Weights of a small mixture-of-experts language model, trained from scratch on English Wikipedia.
Experts: 80 experts in each of 6 layers, 48 GeGLU neurons an expert, a softmax router, a shared expert of 128 neurons.
Below are experts of layer 4 (counted from 0) of a mixture-of-experts language model. Rows are named router (the router's row for the expert), down (a neuron's output weights, with its number) and show model dimensions 0-127. Each number is 128 + 32 x the weight over its row's rms, rounded and kept within 0 to 255. Numbers have three digits each.
After each expert's rows: a language model's description of what the expert responds to. This comes from a sample of Wikipedia text that the model never trained on.

# expert 10
router:097145131123157140085133168121150073091130103082149113158142183107124091112096112134133099158164164074130102086138117067097138080126108088167146132127111108152141151084098102198154078118150095077139115166093090107168079146106106103128158132130151123091150168084106102117164159099063122100177134103068158112188127136124104078195110189116110128092118140156119067106155156150101081183203
down0:116170130144115143115145070100130103120149220099101130109148122144181100114141123102082170151058119148142113125153120121122108155170122102092156079111069132199139118132089088142129147147126078193155139072111087113153118193211160135125132108095039108091151123165125112163125119127083119157118132113165145107199189121138143074168108148078167154131097133141151136157159070150120164153144
down1:176106136109188116049068120184119149142136144117073128148128129137165132157084163142150106119147108175078122137140111153150127097187115098084129148058166095174123137162077192084127184143099148131159098143077089084092167080096107183131101128122120134164120125100087143101167119145177112128134133059101131148105124073213145107114127144073103127146157172153136141104108071080117117135149
down2:088144147145135121184151090102115109133173125136081119069116136104150163141102110163109098143106091106129078100117099105107136152074112146159089111148057145119154104075096043079167123137136146152078171200103183070144100161043131103158104124097116085070084110112136142161108200142174188131144113128149133134150117132094149129097157164119111135136161122124133095120176157082069101083113
down3:158095155086105160131109133155146140099171077122139112161200094131115136134178122131090116094083118108122132082109118166105143159097129140159098106211097107109107089100123104083116138128159099098104094023134138188141098147152170185151127125124125077131131142153119150108100155153127110108037108115070126148108083137218154120133113120067129124109146168049125130083117159088116072126118
down4:143162128167159150117135181145137089102108129121182113120113169132112199145086119123118140109096120134145089105124141160177135140122065133179121075118125099112200168139153147106106101169095152145120118120133117166108182072094102142158117083130080157144081154215135183109152090122121117182095094126178131222100111123094097144154117075091080153115133060083183149077105163141154125129134
down5:149108107114177058149122097122180111102088169147091159138165164086140106086106092152115118150129091165156098109080138131089073132150154149176124088163068155152099098123144078144121112094114125133111142091051169090166116064120093121132110104128110163109180170151145117083108170142132127128128109192141121156188126094104074104201104113082139134082109048153135169089128100165090135100099
down6:149154129144147128141123114126097108168101088124126098080117142087100121118143145178125127132101096096086127145106070146163159157087087130078147130125083145109118081082057142155128157035129100109129076156128168160139132139143101193083134192160118134136091157133121127120095169196156065076083175115118097097111150135079123165209177096138083092111113133145170150103174143123200133149152
What it handles: Numbers and units. Tokens inside numeric contexts and tables, such as ordinal suffixes (61st), units (km, kg, %), decimal points, commas and cell separators.

# expert 20
router:092155130102122117130120166172142161107154101115142161077096168099167163082101157150146142073117178126177060164137184151124147109151116157165110128107133118100116151130116176076139102120116094112089105095103099111114089112112096184147064084050158135074094160113178103184112113125106121132177045114129105128135100171121074123164150094159172121121171169122189124095148153138132088202128
down0:138103130157103175118091103133131141107104115094070099154106077133106111108136144111139157157116088161125170114120101122154108102113123163146126049153098152101157132149117111153172175109084085196109067076103151090152112144153193118093126121141132174179143160106136108101089128125149066142091104119117142111138160165107139129089128171158093121091198048129101097099013170146124191112140
down1:114163131129133094136147155150103135105134178140139172143138086168157101151112117124082185099124178169130062138146125116125175129144069126136120120105142105058142127190054149134207117211105101117154125131174093174140218054097108123105102163123147131120135086154088111161177158146080146135144118129077179116156133161134119156130147163058124192121166148120131164102116120078124149106129
down2:114128033095146167126154124139173167113111082119160124181128121111099113209143093120067138109073058113141140136129083150113112183146128120104123120082137118183161102101140090131157095070163062154129141146114075142127143183176157124113087135146141144123137156143142116146098127126136191107133115085114093134072150117148091177153113120171037114065142151127167110092101107109188105092107
down3:158131103134179105151133131094082097110105165132124145163155108136151141085091106147108089121133177167073156126137133065137167136166144167162195136082124096152150132103168179189099220177114137158169141164123173116095128130107121146127118129116130211180162067110103084113142151204125096105102214151095116165076099117105121184129122139176085157128098122099128115128090111119137116147151
down4:162124083114100105178090160154105139115132151126113135116180161146172155129126143131072053128060135173121138235073164123142173136106124137085096178115103147131153176132170118103141100174100166147119138123109099181125083132083082146125106166157158059112168096156148105156150127186145148112163181133107117099113155148108129131165117179136148110182143084132189097131070128113105154186098
down5:115142164108123180118115110194111142130165110150122164062151138174069136107136092139109171094159137160112150130147095136086086171110162130148098126119189165108122140110096120109096154212126161095102154183213128186076124117110102091133168160103159157118133069082112162155174103094109076104128110106104136077122186108105118123134150166152140186116143091077110168145113123117149106185066
down6:122138121140115124142175122083094133105115127118115147162107116194096154138163108144112123179140143246176143151114090111153168139126168085107101206120157082129214096148111115141167120143112146094127113131124145112188130154120129131096217129140195179143151146138068142077170094180151162119153133119131211113132089147118132163104133106178072110167171153125137092136098159158118124125139
What it handles: Consonant-cluster word endings. Middle or end pieces of words after an initial consonant, often ending in k or ng, such as st+ock, Sw+ap, sk+ipped, passeng.

# expert 62
router:136150131216106131077131144115111131139182164181136100139106134181137090160123146079144173150166166058141147120150105072066119071123137107117136114173170128109085110116064127116138143131129175150155136167132079077119127101154146128142126162106156156149080079105142171139100161147165165141109160138162146131145085208215151132191132135167119149086125149145111123123185169152112158065118
down0:121113100092148138098135131120069151146182133143183128133119148085130063117138132138128077180168115171063139134107078154101084120094085116073106091052117141113112140142118065110109125093159159102112094123128154074162159178139165118113097153073203165126117079110082165117081137180090198114141144130098147124151094144139111143102062141132104119169096102102141072146103085175137122136181
down1:146107118102140153150111141195100179122195145086117171109158089150123103104144122094129104150098139153103108097166136098098181153138124129167152147123097150098066128133158129099135158125098133111175114198135094129140135114094128156132177193154127168120065171102096136127183152131086131105181060108154075102142157094132133233132083185108060119154148088154138136081123117066081122111145
down2:103030105107095164086128068136090108146100115118091136125079137170177144140100073131114150140121127170102110122084127117146082104151157089161093104143117122118147056123143134143154060130081143109093166084114141102112122101141158112160079045155087076153119170066143129166155116117157157087161112148146041167174118135114083100098111112075139133159151160129098134124148065105101136165105
down3:112109121080115116108133087137099137126136154123164060137166180132176157150131168186103098166105129129134143121170149180112114078174145126132090115100183086127103126083144089145060084075080108119069168129158170158080170170061132079167129095166171125103176156102136117099132140123139185125148118113132137198136106152182113132133124173091095114148134195143156151103155161138113053138160
down4:139110161118165120110133114133171157090139169174127080146063167105109173149107090111110116119136129176145143172103141104150106113168119129164120105132086140155133096138111068071147146150105087059141074161149079114091106139183100153158165108132170122102116159144066053097111126194087096155155070160064145150180152074090183095119121099146116103063177119099098129154102114153129103111094
down5:103151095120156159175107205128134095116132161164140150105071157148170113048120127167152147141156075129103125160132109048165133114120130105177079192143155142101137100104135158160142158158152130118185134098133090091132140091140038123096184126121143112081118140172097129142123075154126115152075093141109207132127112129149120167155105100107147071187125139086100108189102108127078179127124
down6:140109106148092104087103131094142115132132117116149084114199118109091170127130126140132061128164130044124073189147106080117110125131098113153108146119147203123075129153076091096093102129131188083195124123147168104171108162178169129131151137137067140173160112154151133102152093099137098138134133186127108175093105125132165104065115163206162074152089091107097118173082157145159129137118
What it handles: Word-initial letter pieces. Lowercase first letter or onset of a word after a space, such as p in piers, d in dihydroxy, l in lies, br.

# expert 39
router:170140125103119181102124132125121156099135149110125133152099120123103170171111087178109130084051123188131103108149107075141119117097121162140115144107129094122097119122107150077141136149203110142090151101086163180078134124060155212177105127128117139127100089074125140086134181070167110209089141114103161124173113188130157170076120106128080113153147150141124141107035131086139117124125
down0:127075113119157097061122140107081114178164159108174176152158140168133133085150150120187060182136093115056124148110098118136173121145159148109091160162124148147087142122149132157127158120194111131154129106106189143109193136156107203101168068113156129107178119151120126120127088120148047097156095135118133109129108176141068179082172136142147121072115189080124156088141141138131145111126
down1:131143184098087167151088172091166109117174138140093153099118118134077132083090152087207097147119121099086153105103111163130154117126113122153149110137104145128128127069137116105090177058095117149123181177150105185073131114109121103214080203159072055083128121082141145132131179131128151119166169110135099188106158121154133090065144144099136133133142101107143156115176123142097101160135
down2:114139147104177171102166112104120154139148061118166105125169122129155127083089147142135107097146131106112114094150138099158171165110127095141148145185097136141114151141105118169136204188108076137160111100146149057111154109129095115124240126133076154123124145118125119143180094168159070127119126125160143161194154126117144101135058087141154143188150065155166124152184091130084112128202
down3:112155157160133139131074155142146141108160200122075161120171093157101140112096126148094167118117107144127110146110095123120061113100151101148117180100112144126157106129198101119059212121113139100172184127072103095058118141154089107115092161131148136111132109139212138136153093124150169120144161158118115161070192111173112141152126165108170180066123112127116088110126077168203126144122
down4:141124093087080168080074143129134189139148130187093111111131063117152157157124129121117124148145152086101136117088187194099194130171162135123150096121128124117079129108140113112118190030127099137142136148125139087118111094172149110113126145124112142131123186163137035162156094126087132196159120135119138098118153124125104152121134064076181097174100148112124137195164143129195158142123
down5:092130188121167123179080132194138165171178171105165085123036166099156108153175089151155148168129114129125133109126121141132147149130107110125094189168131094120120141100058119118058173088149164172135128123166133122070144128131082072126131169169182149157103130080134154068121181140156105111110148105098145098094093174137134155076082122087126097166119127155148110123140135124144073183111
down6:112098115208151186084160073120120118114115141096093106153092175132154159107144144141150153077091136134134159111118148071107097103133125133159091096094202141144174104072084143145067115129141099094116091083122117127142094080134136080121113104134084089125097162127169185096110068156176110145133183081088126156106076172050119114059114173138105164151128112136135112076102134167126089119106
What it handles: Saint names and first names. Common first names and saint names after "St", plus words like School and Park, such as St Mary's, St Andrew's, John, David.

# expert 47
router:148096120142141161089139115139080050151116093115150131127142171163104190075099095141103062135106095136176085117058146141179106110160132151128070090115167096109219162111171178164101081143110112162123138120104174155164145145097161160098105174177160114098167131170127149121115174118116151139142118116171136115089065123098116150081145169117109129099134088145122156124058181072124132146101
down0:156126111184131177133119139173158123136080190109137089157172163202192153132150115113140156112122132174113162179129142107159135099144172140151119128182136068150201145090128136137129127091199192167147103136122080114128178085115140153101091084114136082112044129134101140137166150078101107102211176081144139088116068148107113116130136095135169099139132097105111128127067152142133134136110
down1:133111145126148138132078139136127171154111138153124182109175091132180079110134172157157130115121161140070146124115106108115083150152171153116209186156074175054110130155130096089148073095152114103100127088141175159074100119113098134184109155133155089114145133167151080172108076091110175144070152113103109089133107117105092148136187091096169120087119141054150144077137062122156141117125
down2:110128111071121151083134031122106167148132075082114157199162110175093198115160108126096112150138104158152099079129163137170120117133117122133043159130126117121137112167132138163092114255077140149089088129148154122118147141122127163081081167153110107108162118118124137135148113125125154138116155161154129077138159104100166171088159104112096165131104092164106144130145139059133095093138
down3:150122104155144146102118110102145146134137160131149148167162101133150116100147116112096108066138140061096125187119163195189120176168142171135155134091092135110159119056085196043062144106144139160147148130117100140171126109104135085143093080117116159098116104161154085129127123099149122150135126121156081162172108128099143178136108213090081108181131143173075089145160129130122160053152
down4:088162154079108151099110137125112159132127143102117154124128076179205101136104147160067068169124105150144120150167121140099100150143131098153152088158152183112079137103135140131217169161137215087095099136183125161098180100103133147171171129111180074106137067102142157116143162098148136111115106172130196124113156091173134126158124147100125161169123120148062117091103108179112125130080
down5:130117117158156153125197115156132132098100136099125088185097053188103142084092145188073114102096141105117132105163075132144105116174164136157112193108164139097173134127107155133115144113148171159132068151113046078142157103139138156153091075161118132063123141150107196113172122189105122105107160093143136142117172138148159137078142103169141129172153098128116077196082127107154161126157
down6:089114147101155099145149080134149204114168138129180125083129158086115090137167185143134140109122130122049106188134124087109145135162172104105167146152113125069114104144067120099124185109123184113162100136192102092142096128140102116170124113108131187152108165098113193098190030121116149116095153111093185064095157130152164136091115115097163106157101109102114133129138089163134094145122
What it handles: Place and institution names. Geographic and institutional name parts following city or state names, such as City, County, United States, New England, Long Island.

# expert 46
router:224085120191110138153140109127113144149134131073160151110123112108116137119143086136110135164069097174145149090121095138158184094101144141120153094105109159187112146103164131071082104114130126125150130158159131066153064121127118127182189181130145146090153125120132170153103102157178122168131163092178133152140155100164057063069169154086101123146118174061122144118117157164084163113122
down0:105079107095122134132165120152098128153105153164094128087122093100122140188094161054148076139120177162154107171130120072118092121125186138139108134127148082127095090153162155192094111150166128090124112152074200091194160163109138117069112149212121131135138079152101078104115113175164110172104127090135167149125121090117076119084121191151131052133142120099123142133142134132124156081085
down1:134060155154158108094153122099075104152081144132175132213113112132154118085081139095115083126148116135148118105096114164072089133094173112123170165145118052117148148131120064198154127105101116197088089106128100114149145125149124167178139140138117176111146142098115158103178093107088098138142146165133145106169122117125053194156132137143125089085144158167100106101133157139146134147227
down2:167149099125144077120163081105129181120127120089197084138173183177133112144081122163146140124106049117142174123179108150068157132101159140105124133120135065117142157079135083141119156136158118116180087150127045143144072110152114118152126153114123130131079070122101097108119159117182179107149142147142096133107193092129050122098116132141164133085069200114100087139160108164108141111116
down3:149131114140131111120170095114120185162122097116019126103129127168143170190199089102077114124135122122201131082113120141071148146161083140148134108081122129116144124098105146120071121172085140158179166133100102134151121146171090182205131151110134139126111126114119166118123110147177102131164174067112087149119088162151102070076119101105107196163112167121140122172141087169103127147097
down4:095142109110166046097177112143178080137130106126118136075151124125108149131126104164156125133147083092090090156160146152103081131163092155107115117107112024155138141110135108114068067116101156164099188151104145119122125099160132061113068155155132114116118117086134149149192148117100152161186101159123124128051151114151124097156169149111120083168169125103173134124143100063112134075191
down5:141142107150122126089118086140130089134147184134116180132116114200154058103136133163155188083121065082120130096063097102087098122154150134079120130138093105073139080075119111183113099162134156122155123112145152056145133133115147155125132160104120180127164164129157140106148161145145179091111121151127098119163167108076147126164147216099115171138109067148116118083158167145198181168101
down6:129104040169151111157176153105182125108111083151119175200126138089105115107155108133125143169046106137085103079069127123135141148072101151160102111098125191151151071102166149163120120087162105103143163153107088115127107107082199048065140145127134124104106132149079098146099122104167139063156118113183123113136087165139153125109145159142135115119100141147132072091186113128116125111102
What it handles: Biography predicate verbs. Verbs and auxiliaries after a subject in biographies, especially sports careers, such as was a, He was, served as, appointed, signed.

# expert 41
router:140116127146125173079129118136112157150136140130106098103110075201156153123161129106147103095082160168120105114143109147081064106140106101123088192109111123141079130139149160138149172110040072108144108138143112129137112101172136108133161086100104137075090138125152172126106154117065170160140105149138176174202107148193092124099062155169126107091124157079151125134191142176172187088103
down0:083150149115102122164081098132078135129128181090139185107138104143156167242118096111115160109130134103122177210116160151135138119084119110110134163129146102146116127147144099104156111083078139122189072125139176160112126089152082122127138134117081148121144167129126142170109090076085130148103113162141155188131096086222180119155142072075161161161123139098076123156128144116143087118169
down1:137132116161125199139168138112096122113178114193070094155078175105111125151100106129140127150119160070128098169102153150134088121137154097088099110124092146149096133160098129138088169189128117122086156136112065130120124080075137110116077110141119110169094137177185128137089105091149175102185094121177063178107105127067184162140097144155096089076146120178116153133175113108129132080067
down2:140130103160146093111119118157195087139118149083236125149138160140133133162155117166065110095144099129121158149094099106121132148086096083091044160119107157114116107103128132132117161154190138141110100080182207133138106130119124141105142071156124080157192089144073132138186108163203098116096128137079142110164157104125097119148137115135107196091157101078119153145127066146103139128123
down3:144110162130145118169110153159158130118157169163138113095132167125163107125106122098178154106123124041067170108105142090128083139098085110156144162125151155109164127113166107172169095110105090137113196118162155061176137127167122131164100170110105157090158115136107130132148136104088146087174214094152143145034122177078077109121137122126172100150158150160067125127148142187178128143081
down4:093080138125056090083100144131100140125115080224105206147132127109128105173145173130132137152118106098109130116115139141112115149152091132132099132143116139077111080170115188110129095140135120110138131126132069114116139120191162183089176163131210162113086161138167170102118084125104132086125103144147148129108073144152164141091175102117114164121138192048121134130190186089100168090125
down5:095162101166114119084191138076173146058155139139101100122086141130162139146113182112109142143115114198120127152116146094073101104147146110098130117126102143140166148155056181165147169109137163145096147077128172168168149128137091139094149138113119149191099115083122150085155149128119169124170179127116207073123142146071103112183188171136162121186134122188167154104091078141110098130131
down6:138136144151128101119187152125106116134108091131100130160182139113116083077171149162187121130137148123095178144062133143103157145174162140129093164213174104118104147072177140118123119097174081117092133072159123097104089145077128139137149139171113111107115151139173140067157179134117097144101167163136198132112070112140142104090065136083098118150078142130101108194173137145061164111171
What it handles: Word-initial fragments. Opening fragments of ordinary words after function words like to, of, the, such as lo-an, dr-iving, t-ornado.

# expert 17
router:140080107154138134113080150108106107125135100115179159154181153079155143078171080129183085154084115132118106152137168098117156159144122077126128093149075130152144138092134121092100106131122116093128119172150160063135104115069076109117140149189171141108184100082118115089129129152078110148121169093128085084210128150099102122148116147062113127151134105106172088085063118118072097193182
down0:138114142191163152106133128108115126134144166106149078143173137101081130101198196159145109090129174080110128158118237141163109128154139132181132151088134134142136119065104079117116167186100089155140126145128127147067106156076125081137119102120150153135151152092174158103100135128129063122119081145130110132130087107137081136077146154185144085181148142191111160165110058118101148078138
down1:133145100144174109113165103172136075078141106142094128114105152179135044057144148081142131133115093226089098144136078111129124109127169091140150116129107131175113106213113115132161169174060149105124115128148127129133094136102101154153107129190100122164106172102125093091124146187065130124205142140113118121146147146172073074121142188171174089138135110132095136098112152147156132132110
down2:153157080169100135174143140158154149074164145166173112096126109109158108149131148111079178050087147162092056192101154126105134118114129147118137119122153146123121131166163127127178180103111161118095203093103096131103101098077092177117065087165173119114167169137131176114066085133146130094102101134123066131146141062131120128116138069143106100171133157112109105152099171091153134106192
down3:089132096120093202143156128167140102145156096076067140121128094129112084095150158117067126141099138104117147123123113112211114170163123168122087147127158086086146133119151104147157116236167123150121132156178121077117163091177134116114155152150078102076119127145109197126166110091110169106143101126177111124144125148142110115100174083195115166097070126168154103132062100182124135146117
down4:104174183103063134132149105120117209094142149113094115167161088143136160109146105118128154166113118148115182142110124108057101116136120125103167175156124133117052153111142101157132162157027162093120159098128149186112125086108169134169161198103171078148129113119120109142124182124140140131136057136101144116136148170187133149127135116084192138132156123172173107079184161137149139173101
down5:134126130096110054125149184128119118110111191114141106108148130120078149093156110145120110137132074082114145074143168132137169111181093137113141135148119134093139147176126131045128120161141146126106124088100102055109100129109141118167196090128114148068150134072164116158120129150171087084068116129139124055125210103177102117096171156088091149109175113125187102134162085059135128165152
down6:154122141139129113142098167084101122150107165179114118144080096102051155170116163090159081134166107189092076180110146093158159097087162148076123145127089187114166149143114146107114168165111095141122225155094108133166130052111163176094083117168110094103179117127122123120180098164107135133107136111091137166135148146140144145154137155139142105184068144165131181128187131108173153100109
What it handles: Sports results vocabulary. Sports-results tokens like round, leg, season, team, quarterfinals, plus score dashes and table pipes between numbers.

# expert 59
router:109105124131087161177105145125150161075133122092098141114156129134058131136063094102191072168144178179145117142168165156118134148098066108152061126169159100159117086157134100164136146127165071123112114070112141154101038171107100097132109169109167109160127096110147094109143126062060129195168086091115147138179155171085122154112106139143148132108146119103119142088147135089129091110140
down0:138142105173199132121147164165142096090079125144157132132141116136118098117148121070078169158150115128120090080094102112128109128109172091116116089102079148127182178126063138158143156141151192097180083120132128194125096124118123175090123160084120150125131129218093108168057111108164088146179108083161105104095108104098158122136065128124192155155138097152115147092127060162098140102112
down1:168155106135151086090091099166118110138142177129149135152117114177118119133147179172114176092129112092171122113120120140136081053105189098072119151059142094121125128085104144121167137120143176050097126137164114099079174057178184136119099122100164168142078190089106106115133107145183101154078111156096148149149186140181108125127148171090129135159087151124157144119104084129144135089173
down2:127159096121108116139100132115154133083119123155109138161177183156129110177165065106176102114145114081174111108117159160145106107130080089125156120110104098142103173134111178181101166098079075100170080141096135104143192127126131093111137163094082128105115143093145135052135171082088140110162140108077127164055105126041089093103059202107094133157105142130123130135131120115173155117088
down3:154130186136121154100081195141102189109138117137118129142113107138104117075101108127066137132125130184103098158141168083110141119096152138135070142144140084086045127151097098146110134132113130098086159117138157106132085044129075140121083119148191129168168153171129112144131094079116127110052098120124193109207093113202133138171156101092121086099113092087164129117129096106106128117084
down4:131121129137047131118114121153172112162076102215182127080146106089151146123197130122115182121110084112104158140085100153136093167114187116123129124142109144143122146108141072092111078135143111161170122156153142109099133142118162117117144141125045038136153150110124123144129133151138101184175095166109116150167228086093160128175193140117135115126094154139113105100208148143139134157149
down5:137100154089085150146126181055104162157191101119120163147144137089051137102071092100124104239124155157148110102129096157162133130086155130126104141160133125186138162140178108173094140064126099100145150142074086148122120149083144099152091146154181141095092109122118099102141119068146166058112137156126132137142136066123200162115146152107145101115148128102181138130183091097120121126122
down6:100079140153137111110117129166134147139103128138192107133144171095151127086174197098103088101128124077050078135089087121123082122056142150150122150155143142096115198157103138120122136174083173125119168155141120116163127155074126104085157123188113141084147127111086161128125167094174139129089131121143112175109155098082139123198092101133071111151095130129092137206128127114135199173190
What it handles: Table and number punctuation. Punctuation and unit tokens in charts and data tables, such as pipes, percent signs, decimal commas, £, and Hip in R&B/Hip-Hop.

# expert 7
router:119204137149107163089125139060132106115097139080111120122126109139157139152141115187095141146076136051131128107076077142157091101135088132137141127175113105159118159113084116133134155119114146155164091143069118103092127074135184136157147173102106106087092104045144144145106100138111137118122098163141110152152069183171164078131066098079125131119137119192217098076139104170090115138115
down0:121128146114078106096130146118072111108112129108124098091140085097112122143105116156137080163199124142140123128114186169063089157143139041184174150130104162157083119153132101133125051115078123090074088071099160105170118105063128075109129163121141093109103108062160165087126130092143176115111113148134140115110188167079131183148134138094127090167115159093107143143091103163070136106137
down1:104082156099136157174108199127118088136136138096174135118116120138134172130137141088185125142100128156147115151170094130085062109095179110114108093073132125126125201090163169116124151111133135107128086141149090149112144182083097135104136107153085212201153125159070145080157157122112109115085137169204115105117139112158160119119187168149087091091132076151110101111087085088117124173086
down2:134109103164088123170108134155156137218074134094140089115148103106142105147107168144101162170128159188147104122092125110116101098149114146176114176156185158110156189131115086081117134171123031136105100080106134163124140157069126123078113098155134100200125105103121161123085150123126135090102099146133132142163196095105067097162061179144151135180179123075139129126111115105120122165145
down3:124131179142145095087131156095107117055139075133136130125122109100132141112094124235147118175149084166101154128112110145154098126167155126084176096119100144104119139108069129087053187086091138071197094117107085120124113129128134121117201195088121136126162112107177095170124103082170122138116132135072106161158140100149128134130070172125137103106155129107191150123135120185082123171101
down4:124086140086096168105106165120191187172135108159154146125145196104141173131138151116132062154155072136159150163165141116167085145136120101088140101121123109126134103160158135120177099105107136196160089159189136078188135138122205141083185152095096080129108104113139111104114132086159114150130116171137152200103129099144163086079127116148125068150062162152154136130095179116158095101164
down5:166090069101111149140140089084116100140154146116088131117134118130169110150141085113169137111112126110175171156147082158145138104153136128132134088107115140091098141108086160155176181225109108139136067114109143145117107107180108106112140102115155127095082156089177142107148170164144127146193156125177102146115091122139062131116104100155173187113150178175161124141219123149151090201199
down6:183119077133158148104148143103154166129137100149111183098141135176115080099141129127112109157077101118193101060112094131151151120195145089142093131158108101146164146090094143110069134107097130102137112219085092141116072146172124146157160121151167164136138178170140142078141162164116178103078099160086129120169057143104106105092105151105082111095173148177144124157139070145092097087126
What it handles: Technical noun stems. Common concrete nouns and their first pieces in vehicle, military and engineering text, such as air-cooled, submarine, pilots, power, water.

# expert 21
router:115129138094163071115146095121045091169097141122095151135090106153153132123172145174080100141120113186154113113077095072162101182122168189132133133104127139144099157178097108122161127132163152068165142091099177127147138099126141171134183137136191175122169172174080151085180120165204115142109121135097188152124118075132163149097141165137086142158123156096086143155106092090135172139139
down0:096149113150173148096185108136110169111116145127144113110106148177137164138141151097092111112105097146183084118064087145181142137157117178203099137129151159113140154191156172130154103142099086167124126117152174130133127093125206075172167152159104116135090071085170130127134141149125191144140141068113120136118070129108171144121143176133169116173082079120137075115083103210178113160124
down1:082134134124166141109145185142111161123170179122105093113125144164149101144131096159109154096107146097186159061093160130139134156136134124121119131110057125123103110130128157113196139189228118116106136124158123119165136087095122174186182128094117094133124099109139061143122147177187110138149109127131171114084136127106157116184088090145008143105150082145109143163116183171123115160132
down2:202158072136145140118144169159139129124129112136116095159121173129094135144111125125115123101150166089056165141138103076110138084104151157141102149090170154142142119101068158108110133123084116140083171123130182124128134144146135159167129125136127104100112106171117116096149150122157178074153084140138116131205117123055149241149156117069093191151094205165179148083112105121174122149093
down3:141158144098140137118053135076099162151123163138188156150197173111141133105100116185144143139134129118160193132188136143148162116121071170120151105151135160136156108122130098107083145082086081089154140113107129100108109074090092165119110142137094092141173178059219105121169147169103135145119058108096089048108144083113155137133165136120124171111101103095159100084128133077157117126141
down4:207097138085159144103114140100162121126153195122124102128051138104107103115110098152075188139159100104149156142079154097127119105138085150092154152098122193132157134231132136097106056104060131131130115121174117159156093112104122132155078108123071145068150120136134097157167133128153112143168169141083149108138131072199154127159178091104161131146113104157131118166100118165107101092092
down5:112177085142078160168150200106092111139144108165072173143136104148157099144121090119081179138110155121102180164109124170142152140147105113128175059122107118110171091072173129128110110065075107255150108135170123109131135149128112054097107120168101119094174137136157103146091095115162141179140094140151156078094124121121100172150137128127145109099116115165113156133134194108108098124131
down6:165148143153165130122175067178146166079150161119163163165124133130116134136107151084104162145110147174174058135137164092095105127119102161131102204142141193154157086160145196107098173189122116148120114126107095116151083148085096130166166141109131114167076091127057188086137119173136170071094110105087146153135089160125210105098133142116096139112115111120124069110107142125148166142101
What it handles: Name pieces and first names. Middle or ending pieces of personal and place names, plus common English first names, such as Jon-el, Marc-el, William, James.

# expert 35
router:182117117108125128112089100085100177114112153153192138146162075082123146104177118182168087140142118194154136110139193151141115144159140102128132100083116170117106130126077153107057140121185181090124125108136118121096089103149117121125089134166114154207158130129114170155216084109142072230126169118096110133122149146148100177160090094127147123160162149136165171127171140097136122119146
down0:134115118128128116129134140121127124138079185116089164074127129168061104145096114164099185105143122111137114131143150161082097118124071182121158131169120129096177103143105105103181140142135056124130150168192107134120182116180134157128184159163174116086121135098141155104131088097077220137092079100086125094132163084174096164159145064145082163102116155074161103102084111157101118122086
down1:122128112136160103082096092159084132117158051126164068121162101134095091138140131132108167068139160138112117092119098122090079142139168131104094189138171145164137101100179142088102080139165154117087077159183134132093130122134136198173114142097199158156127141110101194120171122100134074139134104108124102052103107118112100171123140141174133176173137214154122156154139128174121145162082
down2:141143103166162192117166145103133133149100156142113129119126149141071161108101149123162169056136142134109113154124057067158118112110183086151155096126115119171139125079163149138088171161131159210163139176101138149136107101125109075158094154166074136188126083150143141088152116113117133137100144122112046145152148192045084130137108144139140141117124070196161094195115134120164130119140
down3:151141190118103117115115200081119166167075175119131110132155148173122128139137087117167105112122088170131093125134130158166093133134093107134151153187170139141054105143136180207117121159127122141115105139108117136158127121199074147179114196148128155103124118098090174218165077138084130147191146150151105123107163112125090163155129099165101088114075150137101090096182141173118126155090
down4:096127187170111147169124159145152107166094138113088162162156123110127091173134106151124112129103085120092135170182140100159152152088046071107105140146187146140086140135159071084169171148176140099123131134123117105142161156175085118155143141148117141143086127123172118123110146185146086147126122185110126185105103119175092123188073137136163161166169181068107117056161161100058107114136
down5:118163142127138137080101090179162144112131139103133126128096147117105127101130109133153151090155137102186156074150128155133128081149087109172089122125201096115026065143073159130118116173116137122156127116123082171100137085172145094199160089108121141142078147079121131082172136142113071122113112143144182102137096121209058138074143074107128170167101121106154168105139122081165143119106
down6:125145103156186128098155186055164143128135116141153108102109092097122078124056167138152079163143140139097139208150105173069126097186082128119181160104124112171149161120200139168138113112113160140128060145137097102145189137169150105122157109151116136129086111143101114079113121167157110158178141093179111092151170069129104149174116154123172130102130110108156149164133116152123126170045
What it handles: Name-initial syllables. Early syllables of proper names, often after a capital letter, such as Mad, Car, Kar, Sal, D-ind-igul, D-ess-yinta.

# expert 51
router:173139150155205127092172137154131069100165140161144150106132132113124161120089095148133195097164193094124179125174105167104149116097169150130175120103116061153116108096137171120127133118110132159186168147155148114146100096119159109192094143115139088126204117087136110160177081151129153101106069145146074119155084185123111109142090169103160133111184113186158090102147138067099139141165
down0:184130101130167069115194183110167136121163135118153123152131116100116212148188043134173148071081154089059196147091167116151145172120168134161109099131089133115164173158176093129124139213091135115143138084116112130134136142125137075118094121159121122157144164173127095120104132133131146089116122111124101094172112137117143163079116172111143083131155079178137088121133116140168142080167
down1:120099130109115140153107130150065146172130103067113142151106142149112145068166129055158109190161112143114143157099105084143117142156099114101135126168153172139112110182113094149087109110107093076115136167104132058167126180115125145115131116176077161143093094088126158131100026132126155103115140160108146087124149195118129112114194084141073064124198118131137172182116091095127120086108
down2:141121122089120108123086108099139151076159117100132153163159160150134173128107112179140138095120144139159151147191158128090184107169125093178119143149141080106190101104118176145119109091114117111140101157135154208165090097156101086179139157139172182123131146172121098128121124083134137117090144070077105134116105182179144155128103158193091058153193112168030106105154100135120114139164
down3:146152190122148136155132145144143167034190107112143130146145071150121081155072086142136105093122098077139123187136177159088093112097193140084120144174140101144151123071177118160081149147075155183184070158118129194132122119177110120150082162114075159129155115114133115175134130124095148154122113087137173104164057107130168148094155159131165132167158078155119149116104120142142148132130
down4:165144092109135107139141169070134152179151108131121131097091147123121079123120132107109157134121149097153175147164109127078157146108153115126175140123127148105143079144078099063191146143107101160142153080119101095143181158135143098121077135156112144080108157122130131041155084093056172108124157202127132097178208191168138072134134072104088185146091172162127160145126102109146095136140
down5:107117119146095118093145143123116139098095141147153085117137106182124107133196114117111148088136098052123170155126159100208159160141147104160119112098080156086137160152121147169122105179104145109151101156065165095121141120105121188132105210181193133116097112167144174103160121103122179094144144158092124114134137187082110103159105137129110165060130175163099107163089064055121107148098
down6:108138087127106137118095145132087177107102151125132093150079142120161094104180090155166144110126123089158105083092124130120159131135089143189155166156107171142122178079172106158156167141129155149126120071060074178134091140123102144124176133107210119093129117098144070097121153152195154137170148124140103104105113181159057129094078126107089140100165118169198104125163159124056127178116
What it handles: Auxiliary and main verbs. Verb forms right after a subject noun or pronoun, such as was, is, were, had, have, and verb endings like surv-ived.